python train.py --num_hidden_layers=11 --hidden_size=96 --n_experts=4 --experts_per_token=1 --d_expert=288 --d_shared_expert=0 --hidden_act="squared_silu" --moe_layers=[0, 2, 4, 6, 8, 10] --router_score="softmax" --normalize_top_k=false --routed_scale=1.0 --balance_loss=0.0136 --balance_bias=false --router_z_loss=0.0001 --init_std_router=0.00699 --lr_router=0.0015 --vocab_size=1419 --norm="rmsnorm" --norm_eps=1e-05 --tie_word_embeddings=false --optimizer="adamw" --learning_rate=0.00257 --beta1=0.9 --beta2=0.99 --batch_tokens=[16384, 32768, 65536, 131072] --max_seq_len=512 --train_tokens=219400000 --max_steps=4968 --dataset="wikipedia_en"
Below are experts of layer 4 (counted from 0) of a mixture-of-experts language model. Rows are named router (the router's row for the expert), up (a neuron's input weights, with its number) and show model dimensions 0-95. Each number is 200 + 20 x the weight over its row's rms, rounded and kept within 0 to 999.
Before each expert's rows: a language model's description of what the expert responds to. This comes from a sample of Wikipedia text that the model never trained on.

# expert 3
Capitals, brackets and punctuation. Opening parentheses and brackets, periods in initials, capital letters starting names or sentences such as W-ith, H-erron, X-box, and CJK characters.
router,178,189,227,183,178,226,183,172,216,222,171,201,177,214,227,212,221,226,226,225,214,218,189,174,220,214,203,227,239,174,207,180,189,222,174,205,210,193,181,223,207,195,184,203,173,225,191,224,184,186,207,218,194,228,224,220,195,179,189,226,178,181,223,205,224,171,181,224,177,194,226,228,175,211,184,216,176,204,181,224,174,225,181,215,177,226,195,208,183,175,178,214,228,194,211,172
up46,176,225,186,207,183,211,217,191,230,206,202,230,214,207,198,243,226,202,204,247,187,196,183,204,214,199,233,219,211,187,190,194,224,237,155,196,209,164,190,165,172,161,228,180,168,214,214,223,199,162,206,215,184,209,212,206,184,187,226,190,195,197,223,205,207,203,215,205,159,195,207,204,191,199,173,189,156,192,200,211,174,191,193,171,201,201,220,219,190,177,241,201,194,211,189,220
up47,201,212,213,174,205,227,190,218,208,205,197,180,192,230,208,220,215,184,237,229,236,214,211,171,208,192,235,218,213,203,177,166,209,201,155,193,193,196,189,207,211,213,212,174,184,208,190,165,187,186,206,227,193,210,204,193,214,218,206,192,228,224,239,171,183,227,200,204,203,155,174,206,183,203,230,183,207,212,158,189,205,205,185,243,209,214,205,188,159,203,239,226,194,211,171,201
up48,198,189,191,212,179,187,191,173,223,192,183,196,202,202,188,216,212,200,185,185,229,219,208,213,189,177,196,186,198,186,214,197,235,184,218,201,229,194,221,229,216,198,193,226,176,184,212,207,206,242,208,205,232,227,228,210,202,204,146,212,208,217,246,203,199,215,215,191,180,212,219,160,169,189,193,179,180,203,218,170,206,225,164,190,201,192,200,211,199,120,196,189,204,188,174,182
up49,185,171,200,186,217,199,199,223,181,183,193,204,214,162,207,211,206,184,221,192,209,173,209,201,176,172,183,214,234,181,188,160,202,215,192,196,245,236,200,193,200,208,203,222,174,221,199,212,200,226,206,190,166,218,164,232,181,199,214,206,174,224,191,207,191,190,167,239,208,187,189,222,207,190,230,211,200,186,169,204,204,223,202,228,193,194,196,124,220,198,200,220,192,196,187,227
up50,169,168,211,233,223,195,223,176,191,211,147,211,179,217,202,178,236,180,193,194,202,227,205,167,169,192,193,196,192,190,214,213,207,232,232,187,210,225,218,187,200,177,230,175,156,202,208,205,180,210,165,188,219,248,233,193,208,203,203,214,177,216,203,221,193,220,194,184,216,227,243,189,200,210,214,237,218,196,203,203,184,179,191,173,187,215,208,199,210,184,191,197,184,213,225,207
up51,191,154,208,238,202,190,218,183,187,196,218,186,197,201,212,212,192,136,198,176,219,214,218,227,213,209,168,187,187,198,202,196,190,214,214,177,225,205,221,197,211,224,258,209,191,192,203,195,212,210,201,224,181,201,190,213,233,199,201,190,172,235,201,185,171,218,223,192,184,202,203,193,235,190,184,212,189,223,220,201,231,194,194,152,178,180,215,166,212,225,194,199,202,173,182,236
up52,193,180,206,206,188,163,246,203,169,210,192,201,188,199,209,224,202,185,195,189,224,220,224,198,196,199,163,204,202,152,193,183,214,192,174,219,193,217,175,197,185,187,186,202,230,212,185,186,219,208,202,189,217,213,157,235,202,193,179,200,181,223,207,160,207,213,165,209,207,159,173,186,206,208,206,200,222,228,206,199,219,195,228,235,178,187,191,154,199,192,174,163,215,166,207,178
up53,152,174,193,212,236,177,196,222,203,165,223,209,179,178,187,202,208,168,179,199,224,216,207,202,184,223,200,166,183,213,204,180,205,212,193,201,220,219,201,191,173,236,205,191,223,200,213,184,159,205,179,168,192,186,211,202,224,186,209,196,208,259,203,187,166,196,193,153,209,213,155,191,204,172,217,213,203,198,171,212,219,187,203,193,184,187,206,203,194,209,197,244,175,199,185,223
up54,155,197,219,163,197,232,193,186,179,208,210,203,208,220,189,165,190,191,183,192,235,225,180,179,218,209,190,208,211,201,226,198,198,220,180,217,210,209,173,193,207,240,208,197,205,242,178,223,162,199,187,178,203,232,214,221,231,209,194,221,181,193,193,204,200,196,173,158,197,171,208,168,220,183,208,176,211,182,195,224,197,193,209,204,180,177,180,200,207,219,218,226,226,248,208,236
up55,190,178,187,250,217,193,210,227,206,186,231,184,210,199,184,190,180,162,174,190,236,221,215,218,195,197,209,191,168,226,191,180,185,196,234,215,193,195,225,169,227,214,195,192,213,186,202,220,184,195,166,190,158,172,197,185,223,183,245,208,177,207,184,179,182,215,201,177,202,215,167,189,209,206,217,207,200,184,182,172,232,196,209,205,206,185,220,157,206,206,211,226,161,199,172,208
up56,202,184,199,223,183,195,152,160,207,198,196,216,193,182,227,200,214,162,225,205,230,242,227,233,219,235,173,179,219,208,234,185,207,179,189,233,222,196,190,194,235,197,204,197,186,204,181,214,166,202,176,217,198,219,212,203,226,220,171,197,214,205,227,195,223,229,195,235,198,171,187,212,186,210,230,204,172,203,201,185,200,176,187,190,148,179,199,208,191,195,194,184,205,204,203,188
up57,175,200,241,194,183,211,202,209,226,212,207,212,191,186,200,207,201,222,224,232,193,177,178,192,192,218,195,206,241,232,197,226,179,183,155,197,182,175,194,189,202,191,190,183,202,220,189,209,208,229,145,194,187,199,191,223,212,208,189,186,177,187,201,207,212,156,177,205,188,219,180,260,198,185,187,201,215,192,195,206,205,256,200,178,216,207,196,200,207,213,214,253,206,223,179,209
up58,187,222,199,225,217,208,203,222,215,188,206,195,171,183,228,194,254,189,178,230,185,225,174,214,220,186,200,213,190,177,157,209,186,195,200,189,197,207,220,200,224,192,224,168,163,193,171,191,178,143,223,207,205,193,197,196,218,192,232,177,203,249,206,191,199,214,196,171,195,205,190,184,192,186,238,178,210,161,200,212,206,202,219,228,162,233,200,181,201,189,212,204,207,209,198,197
up59,214,185,177,185,196,187,197,162,224,209,224,195,196,230,192,184,200,187,194,209,171,192,200,191,220,209,231,179,194,206,231,184,199,265,187,193,209,213,225,205,210,189,165,214,194,190,235,206,226,182,210,196,179,213,235,174,169,184,212,236,161,218,219,215,201,194,154,197,195,211,223,213,206,220,167,184,179,193,215,192,163,198,195,232,188,216,181,223,197,182,212,218,194,180,193,169
up60,179,207,205,208,189,212,213,181,178,174,185,199,204,165,194,232,233,168,212,198,230,232,197,201,211,173,224,199,204,190,208,179,180,192,196,221,238,217,202,176,205,179,159,190,196,204,257,225,210,168,186,205,203,203,188,206,202,195,227,180,245,226,184,194,196,205,215,212,210,226,219,171,205,225,205,200,208,259,203,184,210,204,182,209,180,232,230,168,188,189,174,190,201,213,193,207
up61,209,175,219,211,215,224,196,200,224,190,202,244,190,229,203,203,187,195,224,179,197,198,209,167,210,201,175,181,193,221,221,193,176,165,163,225,195,192,166,210,213,178,164,216,184,185,176,185,205,229,236,210,205,227,226,187,214,180,218,189,187,187,212,179,207,165,169,148,199,212,244,217,203,190,188,221,188,172,202,208,195,189,193,223,170,206,195,188,194,203,186,217,201,184,220,157
up62,203,164,195,218,200,218,235,201,184,223,213,184,193,161,214,196,218,225,234,210,171,241,199,198,188,179,199,233,215,193,190,213,211,215,193,176,206,206,207,170,224,179,193,205,191,220,206,212,213,171,197,203,198,234,222,178,200,208,219,206,168,198,169,197,243,209,210,234,190,192,231,157,206,225,217,180,218,187,210,180,199,148,204,212,204,221,239,180,193,212,190,180,197,189,176,228

# expert 2
Function words and structure. Line breaks, list dashes, colons, table headers and function words such as of, to, who, they, would, that, after periods or table bars.
router,181,180,228,196,178,222,183,174,214,211,173,214,174,219,229,217,225,228,226,232,225,215,189,172,220,210,201,228,226,173,179,184,191,224,172,217,220,184,194,226,200,186,176,202,177,227,201,225,194,169,208,218,195,227,213,227,208,172,206,221,178,192,224,210,225,180,171,207,177,190,228,227,175,212,193,216,173,206,179,223,184,217,188,238,179,225,195,202,185,176,196,208,225,199,199,176
up46,183,200,198,196,222,214,194,207,237,184,214,192,195,225,219,190,181,182,238,214,191,168,205,222,203,200,215,189,185,206,183,182,224,198,195,182,211,217,228,176,170,195,205,223,193,192,201,191,160,187,222,203,212,244,199,193,198,213,167,203,156,199,167,193,149,245,212,228,187,182,197,250,171,212,215,226,189,193,220,201,195,201,223,160,181,203,197,221,214,192,196,209,181,170,214,185
up47,172,205,216,199,226,212,187,201,223,194,195,216,178,176,187,168,204,230,172,199,221,188,200,161,226,228,216,200,212,177,249,183,218,215,184,191,225,210,158,204,201,199,217,213,209,198,210,181,214,212,213,181,196,199,219,181,224,195,190,241,214,231,232,217,214,201,197,168,221,194,210,188,197,191,213,190,162,183,174,192,185,188,195,225,173,217,183,246,183,170,218,244,180,199,180,204
up48,225,203,229,241,186,209,240,145,184,219,185,215,213,187,228,173,201,229,214,216,201,180,202,193,204,185,209,184,192,198,209,190,194,183,197,176,186,200,192,210,203,192,176,196,198,196,227,190,173,227,202,195,213,227,264,178,169,205,206,231,185,246,176,227,224,209,172,187,223,197,209,225,201,221,195,195,214,200,174,224,216,200,224,174,197,216,222,187,201,190,208,238,218,211,194,212
up49,223,189,208,191,162,218,204,202,198,206,210,205,196,206,231,200,209,211,195,185,221,158,191,190,230,195,211,213,189,205,201,199,236,160,147,186,204,219,207,230,200,205,238,167,202,216,179,215,195,200,231,247,206,231,191,209,164,216,191,176,188,192,205,169,230,216,190,220,181,209,171,219,204,215,149,206,210,214,210,226,199,189,201,189,181,228,198,199,198,224,186,205,223,157,199,189
up50,202,189,203,203,159,162,184,190,198,178,204,198,211,170,209,239,210,180,178,197,191,208,204,183,192,210,172,186,212,174,214,181,225,186,176,176,182,194,169,194,169,199,211,213,217,214,171,217,186,250,237,205,212,202,203,160,184,208,147,223,181,216,212,178,188,239,204,204,182,181,195,212,190,169,217,217,232,186,204,211,175,178,206,205,177,198,218,185,188,183,184,185,245,197,188,198
up51,201,184,228,205,200,227,216,168,237,190,204,199,207,199,229,194,228,183,196,176,217,219,233,180,182,183,211,208,188,206,186,194,207,192,220,196,201,228,215,239,193,199,242,183,205,222,196,179,179,183,197,202,199,244,196,212,203,204,204,182,223,195,211,187,181,226,224,209,184,214,183,200,144,190,195,175,165,205,164,185,207,185,156,215,194,229,166,218,190,211,209,204,215,169,227,238
up52,222,217,181,225,182,159,204,177,205,194,230,197,181,151,183,204,208,235,179,212,189,199,206,209,198,196,192,213,201,221,213,196,188,199,191,180,201,210,140,169,170,181,217,209,215,206,207,158,236,202,234,180,211,221,193,173,171,222,166,212,198,194,221,201,193,214,203,191,191,210,205,190,161,214,197,190,188,212,216,201,214,239,173,182,179,183,166,241,179,195,211,188,217,191,183,196
up53,207,212,215,174,224,181,208,161,239,238,196,217,211,170,216,179,196,217,188,226,205,180,208,176,171,207,209,192,221,192,225,197,187,165,197,189,216,176,204,210,179,183,174,212,179,196,236,184,172,194,192,199,159,231,199,183,238,221,173,208,178,213,230,223,191,229,203,231,208,214,150,202,186,185,218,191,205,177,201,202,223,215,201,218,191,213,234,185,187,179,228,200,215,195,188,216
up54,179,231,221,174,210,183,201,198,192,205,235,202,233,199,206,250,203,185,172,207,216,221,184,234,197,193,210,205,223,181,161,189,197,228,201,201,201,175,205,221,157,190,199,233,211,237,218,202,198,193,199,228,210,223,190,189,190,204,218,204,211,234,190,219,211,216,244,218,197,202,197,260,226,193,181,214,175,177,200,246,164,222,220,183,189,195,203,202,204,188,210,190,207,208,198,195
up55,157,180,170,195,197,210,197,188,228,184,157,202,224,195,232,180,185,223,194,194,176,166,228,195,229,204,197,196,208,186,246,178,190,182,168,197,200,201,179,206,210,168,182,220,195,191,203,222,188,184,224,223,147,192,216,211,186,175,182,205,178,185,197,200,197,208,177,234,192,204,160,237,166,196,193,239,227,187,179,223,216,204,205,194,201,207,222,179,174,202,196,203,207,202,178,201
up56,199,166,230,209,228,224,206,220,189,201,188,192,187,208,220,183,189,177,199,182,210,222,201,197,196,219,211,238,206,204,185,198,194,200,201,217,193,222,167,211,190,213,232,185,193,218,233,217,200,155,205,230,223,234,190,208,182,220,215,222,213,227,225,214,198,161,209,185,155,210,185,168,197,190,216,169,190,159,174,210,236,230,180,208,194,195,209,225,201,211,216,183,204,204,186,147
up57,211,195,198,230,193,227,242,175,186,224,206,174,168,167,226,199,194,206,204,233,199,200,200,209,183,214,174,223,186,182,189,196,195,178,230,206,195,193,199,162,191,171,203,227,184,185,178,216,170,184,223,195,200,220,194,241,184,208,166,207,207,162,194,202,198,182,232,179,171,184,248,192,159,214,204,192,209,209,174,212,226,197,181,199,212,212,184,207,212,234,195,199,226,174,170,185
up58,201,197,179,215,200,220,178,149,211,201,204,172,195,213,191,186,231,212,191,206,194,210,193,220,208,200,205,231,203,169,236,225,199,249,205,221,206,213,186,194,202,187,179,214,167,233,179,167,200,181,223,173,189,221,243,195,198,197,184,202,173,205,231,212,189,213,239,240,203,191,184,154,162,199,201,171,212,212,185,184,232,189,201,205,187,206,167,190,199,204,185,203,193,199,221,229
up59,212,239,209,186,175,170,201,177,189,229,175,186,202,202,234,230,234,193,212,218,178,208,204,154,218,191,190,190,185,176,227,206,197,208,185,198,229,199,237,177,201,210,191,205,171,176,197,208,214,220,196,197,180,221,209,193,224,171,172,190,225,187,192,226,184,184,176,220,209,157,206,195,201,186,219,150,204,180,222,201,212,226,225,201,206,211,171,175,158,170,182,206,207,198,185,199
up60,218,177,198,197,191,204,191,144,173,196,193,177,186,202,170,194,218,207,205,189,219,226,196,194,196,220,207,203,158,167,191,181,210,228,230,204,209,203,185,190,189,209,182,199,186,195,231,181,208,193,211,193,239,209,208,180,196,214,227,209,221,166,222,188,209,224,227,225,226,217,229,177,166,178,183,201,185,212,211,193,194,189,144,182,181,197,168,202,143,199,186,205,233,206,204,188
up61,234,202,196,213,184,220,205,183,254,203,200,188,215,188,185,207,233,201,197,215,203,230,202,207,220,179,205,194,191,181,202,228,176,237,193,175,223,194,202,199,202,216,174,163,180,200,201,200,186,135,178,197,179,221,205,218,224,197,240,205,186,184,232,203,179,227,227,187,191,184,226,229,187,210,170,208,210,167,230,207,220,187,168,184,220,228,187,209,187,214,208,218,206,178,180,205
up62,166,185,204,202,223,238,205,178,196,182,188,189,206,212,176,213,208,204,216,216,218,210,162,183,211,207,195,227,200,165,177,160,190,201,213,206,213,242,219,177,164,213,171,193,159,228,189,226,204,214,174,218,187,212,216,192,204,167,201,185,182,190,215,200,194,238,205,194,146,218,180,201,201,198,231,232,205,208,171,178,159,173,195,207,193,227,196,188,210,187,193,196,183,200,202,171

# expert 1
Word-initial stems and prefixes. First pieces of words after the, hyphens or table bars, like re, co, In-fantry, fl-ight, National, often before suffixes like -al, -ic.
router,182,199,229,182,178,227,190,174,231,232,176,205,173,227,226,217,223,217,228,219,201,225,190,171,216,227,199,228,219,173,197,189,172,224,176,235,217,201,197,220,210,187,202,185,180,223,194,225,196,180,203,207,193,228,219,221,208,176,205,224,177,184,213,203,223,195,181,210,174,219,219,227,174,212,178,213,174,191,170,226,185,228,176,223,182,228,202,195,178,170,204,210,226,183,200,178
up46,222,168,210,180,210,252,206,200,192,153,181,186,202,205,200,185,181,173,221,209,226,190,234,179,184,219,200,245,213,199,163,170,208,215,197,202,222,232,202,178,194,195,227,207,211,226,162,208,191,208,180,228,166,209,189,219,197,189,195,240,220,188,176,212,184,191,203,191,198,185,167,194,195,175,220,219,192,212,191,208,222,180,201,192,182,203,193,209,210,203,195,145,210,223,168,193
up47,195,221,203,206,180,228,197,210,206,204,181,193,196,201,190,191,190,209,214,188,191,192,167,134,218,171,247,237,159,210,208,195,181,213,199,207,207,188,192,231,197,187,200,156,199,210,219,197,219,161,210,205,182,208,193,182,197,202,197,223,160,194,185,257,192,189,212,212,155,212,205,194,190,202,203,202,177,213,202,232,164,226,217,214,190,201,212,213,181,234,219,209,213,189,190,226
up48,204,201,204,200,200,180,211,184,202,207,199,215,183,175,242,195,182,231,190,188,213,208,206,193,173,215,198,185,192,197,204,203,205,166,219,204,236,201,220,209,223,206,174,227,186,185,229,166,211,194,215,210,194,217,170,183,191,200,160,206,166,165,216,194,174,226,205,168,218,233,181,252,173,195,223,213,204,205,173,224,236,194,231,212,224,204,212,184,229,170,183,201,216,201,211,157
up49,187,181,171,180,208,189,176,214,184,206,229,189,186,206,182,195,196,217,201,196,207,192,190,163,167,217,215,228,239,178,231,197,202,162,183,227,211,225,211,199,205,165,217,225,182,189,204,215,219,221,189,209,187,232,191,195,228,198,173,194,198,221,201,194,225,203,188,178,218,157,255,237,198,220,210,186,168,182,195,190,224,196,223,244,188,216,204,211,234,200,189,221,202,216,187,183
up50,242,215,247,210,235,188,230,161,181,215,196,221,190,203,188,217,205,223,177,205,190,206,221,208,164,193,168,214,177,181,213,182,202,225,179,216,198,242,211,207,197,189,175,217,200,195,189,192,191,219,227,189,205,230,219,190,206,167,181,182,195,226,218,179,193,177,234,175,183,184,209,199,169,206,218,168,204,195,249,202,190,192,167,221,221,191,195,189,186,225,172,181,217,200,184,193
up51,219,182,230,218,209,201,188,177,213,205,224,211,220,206,236,202,205,173,208,193,186,235,203,200,198,177,189,172,203,155,171,223,193,201,203,194,211,189,185,217,222,218,218,189,202,222,190,223,186,164,199,212,208,207,174,253,242,190,208,199,151,163,233,254,218,208,205,227,207,214,189,234,195,192,208,169,184,216,209,188,210,205,214,187,210,215,217,183,183,170,193,195,180,205,212,194
up52,227,204,251,209,201,172,213,205,193,216,192,221,207,174,247,190,201,237,208,214,208,171,190,209,181,173,183,218,210,204,207,189,217,178,181,198,178,192,215,176,191,178,182,196,216,210,237,201,207,213,203,158,184,224,174,219,164,213,160,221,210,209,183,234,187,175,185,184,193,229,227,229,201,180,172,192,191,235,184,179,193,203,190,185,220,194,219,191,203,211,178,234,220,182,179,207
up53,201,194,228,207,253,203,174,177,213,194,203,236,186,174,198,205,204,209,183,185,186,207,199,183,180,212,240,203,199,182,212,193,190,183,186,212,158,212,179,185,175,199,178,223,190,189,219,194,183,189,193,191,206,208,230,209,139,170,214,230,214,200,198,194,160,214,229,191,217,227,213,221,192,182,195,230,153,182,233,217,206,218,175,202,203,216,194,230,193,221,228,212,180,205,178,192
up54,182,207,183,201,191,164,175,190,174,162,170,192,210,159,199,225,223,187,206,196,191,202,208,188,227,203,184,205,195,199,210,205,238,205,209,205,204,253,186,180,207,175,206,228,203,187,183,208,187,172,221,201,170,197,189,196,182,185,172,208,228,179,215,216,175,220,209,236,177,161,202,195,214,187,197,212,218,194,195,198,218,202,226,197,200,217,215,163,225,146,189,231,201,161,194,230
up55,189,225,197,215,222,186,164,202,239,190,196,198,204,202,216,210,220,178,200,194,215,203,238,152,193,193,185,195,208,191,229,220,231,204,179,202,201,187,158,201,202,239,211,231,196,210,218,177,196,209,210,178,197,202,208,189,206,211,165,210,171,207,212,223,191,204,196,197,198,200,243,245,204,175,224,167,186,182,220,191,232,181,174,210,144,219,218,174,210,180,195,218,203,188,200,230
up56,205,225,218,236,220,235,174,202,223,171,200,204,226,233,203,193,198,227,205,203,212,197,206,188,228,240,208,179,213,162,193,188,240,207,184,184,203,165,187,210,202,207,188,173,209,165,203,179,201,190,245,201,206,211,192,197,171,190,205,244,195,201,193,200,218,210,237,193,172,197,204,221,201,175,179,231,193,193,203,185,213,214,177,209,212,174,229,206,220,196,211,229,213,206,161,242
up57,167,180,189,201,189,173,186,184,177,180,227,170,229,220,212,217,209,206,181,172,203,205,209,221,157,200,211,230,195,199,201,198,234,185,194,204,201,200,202,221,157,170,193,226,189,212,178,233,249,149,218,211,218,207,220,202,168,202,205,163,171,165,186,193,220,192,183,230,207,160,214,214,197,195,207,187,214,186,233,203,181,183,189,197,198,210,193,195,206,192,187,185,227,190,178,211
up58,218,225,204,200,192,209,192,220,214,177,211,199,198,209,228,203,187,193,177,202,204,193,170,205,194,206,226,175,177,217,215,187,186,163,168,193,179,145,221,197,197,187,196,235,201,188,230,189,172,197,218,159,202,250,199,222,209,145,209,229,199,222,201,201,222,187,182,171,186,216,216,235,199,214,158,195,174,209,204,218,212,214,203,188,180,220,225,219,188,218,198,214,201,178,221,177
up59,193,238,197,186,214,210,173,208,191,185,198,221,182,183,184,218,236,204,226,207,192,166,199,195,182,169,201,206,222,211,206,163,182,176,152,220,208,226,216,228,203,207,180,199,190,229,206,211,169,207,232,190,201,190,191,215,218,217,185,214,209,193,197,215,219,174,134,179,230,211,203,241,207,217,221,174,183,192,210,190,209,219,208,240,180,222,231,200,189,195,207,211,214,205,226,181
up60,198,249,194,216,207,203,191,164,198,208,136,194,189,244,224,191,218,198,207,197,185,201,155,221,188,187,203,198,194,184,221,188,204,227,181,203,231,191,205,232,213,161,175,220,237,237,200,186,202,220,203,207,188,199,197,170,198,210,184,197,202,218,181,220,207,190,218,204,197,205,191,217,214,217,231,186,179,197,191,187,190,242,175,187,166,193,246,191,192,185,200,203,215,225,182,221
up61,210,206,201,164,181,190,168,187,232,254,187,216,177,198,197,222,203,252,187,196,215,194,223,170,225,163,196,200,214,191,217,183,188,174,174,207,217,203,196,238,208,211,191,198,191,180,202,233,209,220,203,231,205,202,182,206,204,195,185,214,206,235,207,179,211,206,149,211,232,179,217,204,211,189,215,202,181,212,180,161,179,229,182,229,209,215,209,186,182,186,173,227,201,191,177,196
up62,165,221,210,203,206,181,207,187,202,206,181,240,194,204,216,220,233,196,180,201,211,180,248,221,176,208,216,212,192,186,215,205,233,198,218,181,225,217,195,202,201,212,212,197,182,212,187,205,198,175,180,214,223,209,225,193,208,171,215,233,192,144,185,198,209,202,194,176,162,193,210,228,209,207,225,176,169,170,214,202,200,216,214,229,207,183,206,198,211,127,196,195,236,213,192,202

# expert 0
Name-final word pieces. Middle and final pieces inside proper names, taxa and plurals, like Pseud-ant-heraea, famil-ies, Tomk-at, plus frequent the and and.
router,179,196,227,178,176,222,192,172,222,220,173,215,177,215,229,223,224,222,224,221,214,220,186,179,224,217,214,226,226,172,184,192,189,228,171,209,219,198,183,210,201,188,183,206,173,226,188,225,194,185,201,208,185,228,221,216,200,171,198,228,171,186,218,205,214,184,173,205,174,222,216,229,172,207,185,225,170,203,171,224,185,231,175,219,173,225,206,203,179,173,203,212,227,189,196,176
up0,203,199,236,196,203,227,182,172,188,234,244,190,184,188,180,200,229,205,189,223,222,205,186,205,205,211,205,238,184,204,239,233,184,199,201,189,199,196,198,188,198,205,209,223,161,236,202,225,195,178,188,206,212,245,217,177,203,192,214,195,181,234,212,218,172,231,224,218,168,204,175,197,182,189,177,182,238,203,214,181,200,209,221,178,180,210,159,171,201,184,213,221,214,200,185,227
up1,173,199,188,214,176,204,196,174,181,215,189,242,173,185,198,217,176,195,191,198,213,243,225,191,177,216,194,174,189,235,238,201,192,186,217,229,189,205,212,198,191,178,174,173,211,251,225,206,191,228,263,212,196,207,213,232,213,238,221,238,205,193,207,185,199,203,201,197,185,196,183,201,229,223,202,233,220,225,191,226,200,214,189,198,198,203,194,213,199,179,189,200,175,183,223,221
up2,204,166,234,209,225,187,217,181,175,182,190,183,195,191,211,178,224,241,201,223,230,204,209,212,225,222,195,230,204,208,233,180,213,170,161,203,213,197,180,182,189,212,221,211,185,257,166,238,189,177,179,171,194,208,191,187,205,183,209,206,208,197,175,213,190,186,182,210,205,194,215,230,158,200,184,194,199,219,224,166,232,168,211,207,199,217,191,205,215,189,179,186,184,191,230,185
up3,208,232,208,217,217,207,159,185,182,220,193,176,184,185,199,227,224,200,207,220,173,199,206,183,230,193,216,194,184,194,182,204,219,217,212,198,203,205,218,186,216,192,227,211,191,188,220,200,215,203,250,174,229,233,192,197,208,194,213,198,192,195,197,230,200,213,202,225,236,195,232,196,198,180,209,186,154,194,238,234,163,221,182,213,205,224,138,212,177,179,215,221,193,227,196,215
up4,200,182,192,207,195,233,159,204,221,199,188,209,186,180,195,172,228,205,206,248,165,204,212,179,240,215,191,199,213,216,200,209,190,172,202,196,196,214,187,183,212,212,160,213,153,193,213,200,215,197,175,195,206,204,190,201,225,184,214,174,226,207,211,215,178,204,193,185,194,190,230,205,199,189,230,193,176,217,181,195,222,191,220,194,223,200,215,242,172,214,191,152,238,176,212,149
up5,188,203,201,188,194,213,180,192,227,202,171,237,183,207,215,212,192,180,220,216,199,202,190,193,205,224,211,219,178,182,203,220,212,214,173,216,191,223,168,189,168,204,218,216,160,230,222,206,228,205,234,201,187,198,172,242,195,218,183,198,216,183,178,205,225,209,217,232,168,175,194,246,189,198,232,187,171,149,213,204,191,192,199,225,196,195,187,226,190,194,247,205,223,227,191,206
up6,196,196,200,214,181,195,165,170,216,184,201,206,198,246,171,173,225,205,241,213,193,226,219,199,213,180,202,185,223,192,196,192,208,232,164,197,233,209,215,211,213,203,208,170,216,238,219,192,192,185,243,204,202,218,212,184,213,214,170,206,221,206,210,234,193,209,193,238,186,218,225,251,205,199,201,157,189,232,198,198,204,191,165,210,194,215,202,173,208,164,209,188,204,218,179,209
up7,182,191,201,183,209,217,190,179,213,179,199,181,163,189,182,227,194,188,200,218,223,177,206,189,205,204,254,190,215,179,202,190,206,221,178,162,192,194,205,199,207,202,202,211,214,250,186,211,239,223,204,198,219,209,184,180,208,216,179,214,167,230,205,187,169,221,172,203,210,174,240,230,171,202,186,200,166,172,159,182,202,230,213,238,209,201,197,215,199,186,213,209,216,189,233,178
up8,200,227,202,207,218,207,173,175,239,191,193,202,203,189,222,200,230,179,181,169,193,209,184,197,206,191,199,186,194,186,167,174,195,235,167,197,227,210,209,246,179,220,170,203,216,211,214,187,160,177,179,160,214,205,229,186,198,174,227,208,194,230,235,189,187,229,192,220,197,205,216,242,207,211,162,170,200,188,186,181,225,211,195,203,208,204,197,231,220,182,208,214,197,233,190,183
up9,204,203,202,201,221,212,204,249,209,169,169,226,177,194,206,179,219,168,195,229,212,211,205,218,219,205,196,247,216,179,193,178,195,175,180,207,199,210,195,184,168,221,217,214,210,241,225,208,197,235,195,188,200,196,157,226,246,202,160,204,216,200,234,169,196,200,195,219,196,184,162,199,200,217,201,211,213,229,203,213,241,197,184,190,170,222,188,199,202,179,210,215,215,200,189,220
up10,202,195,254,197,170,218,194,203,207,189,231,214,196,198,194,215,200,229,216,192,203,188,186,205,208,213,187,164,198,201,192,226,187,212,180,244,188,155,200,253,200,198,170,149,210,190,203,199,198,205,234,197,243,192,205,203,172,227,235,197,205,185,224,189,219,219,227,173,197,186,217,202,180,209,171,178,208,217,225,214,193,195,193,208,206,221,179,221,185,229,221,172,210,192,192,174
up11,181,216,187,210,215,191,204,238,239,207,228,213,208,200,191,225,178,220,212,212,217,205,182,214,212,205,185,254,251,199,214,205,218,191,178,208,200,210,213,185,207,217,210,154,186,205,165,185,190,225,195,180,162,206,224,203,216,192,207,197,171,193,214,206,205,186,197,199,200,209,196,201,193,208,210,209,217,212,163,202,225,201,196,201,226,213,240,167,230,233,197,246,247,186,169,194
up12,191,180,202,230,172,223,186,206,191,201,216,179,200,226,248,209,214,221,202,192,239,174,176,201,163,216,201,182,211,204,227,220,203,194,149,198,243,189,169,229,181,167,165,176,203,221,178,174,175,203,210,174,204,206,189,203,194,193,213,201,194,203,175,215,214,157,194,197,199,223,218,194,189,198,206,226,200,188,214,224,210,192,235,203,211,223,204,231,228,218,196,219,224,210,225,189
up13,186,237,206,211,180,187,174,171,199,203,208,188,198,201,195,203,244,196,232,231,227,209,198,180,195,187,198,195,240,210,217,187,204,203,185,200,228,178,177,200,175,237,173,193,195,188,248,222,189,197,204,240,204,225,228,190,182,180,198,232,216,218,219,156,205,203,195,182,173,171,169,202,173,172,209,215,188,187,206,197,226,202,207,177,171,205,174,179,213,186,200,180,228,221,224,182
up14,213,172,199,183,196,203,211,187,188,182,163,197,176,179,215,215,209,223,183,190,198,161,192,189,165,175,178,186,232,213,206,182,205,186,191,202,164,209,202,197,156,180,179,213,172,188,197,219,189,193,190,199,221,188,183,185,175,182,177,164,198,184,179,190,187,199,176,180,212,211,219,191,209,236,238,197,177,240,197,252,228,167,211,185,208,218,209,198,223,189,202,226,210,229,236,187
up15,182,177,214,205,169,169,154,184,209,214,215,189,197,201,203,224,205,175,209,194,215,197,204,181,218,215,242,185,210,164,197,197,202,203,216,216,197,204,211,197,190,216,193,210,197,221,225,226,141,236,223,193,199,204,251,212,191,227,164,178,189,154,214,179,191,217,212,185,189,157,208,231,179,208,201,200,208,181,223,216,214,185,197,173,227,206,188,207,190,164,221,192,196,217,202,209
up16,179,160,185,182,198,202,160,187,194,201,193,195,179,162,217,237,256,172,194,178,192,220,205,194,224,181,193,235,188,205,179,205,208,214,192,178,191,219,175,197,235,220,218,164,164,160,215,211,202,192,195,187,193,198,198,174,203,223,196,216,188,205,229,198,185,203,198,194,185,172,185,172,216,214,199,174,184,217,200,184,175,217,169,207,191,215,159,175,205,200,197,195,215,229,203,239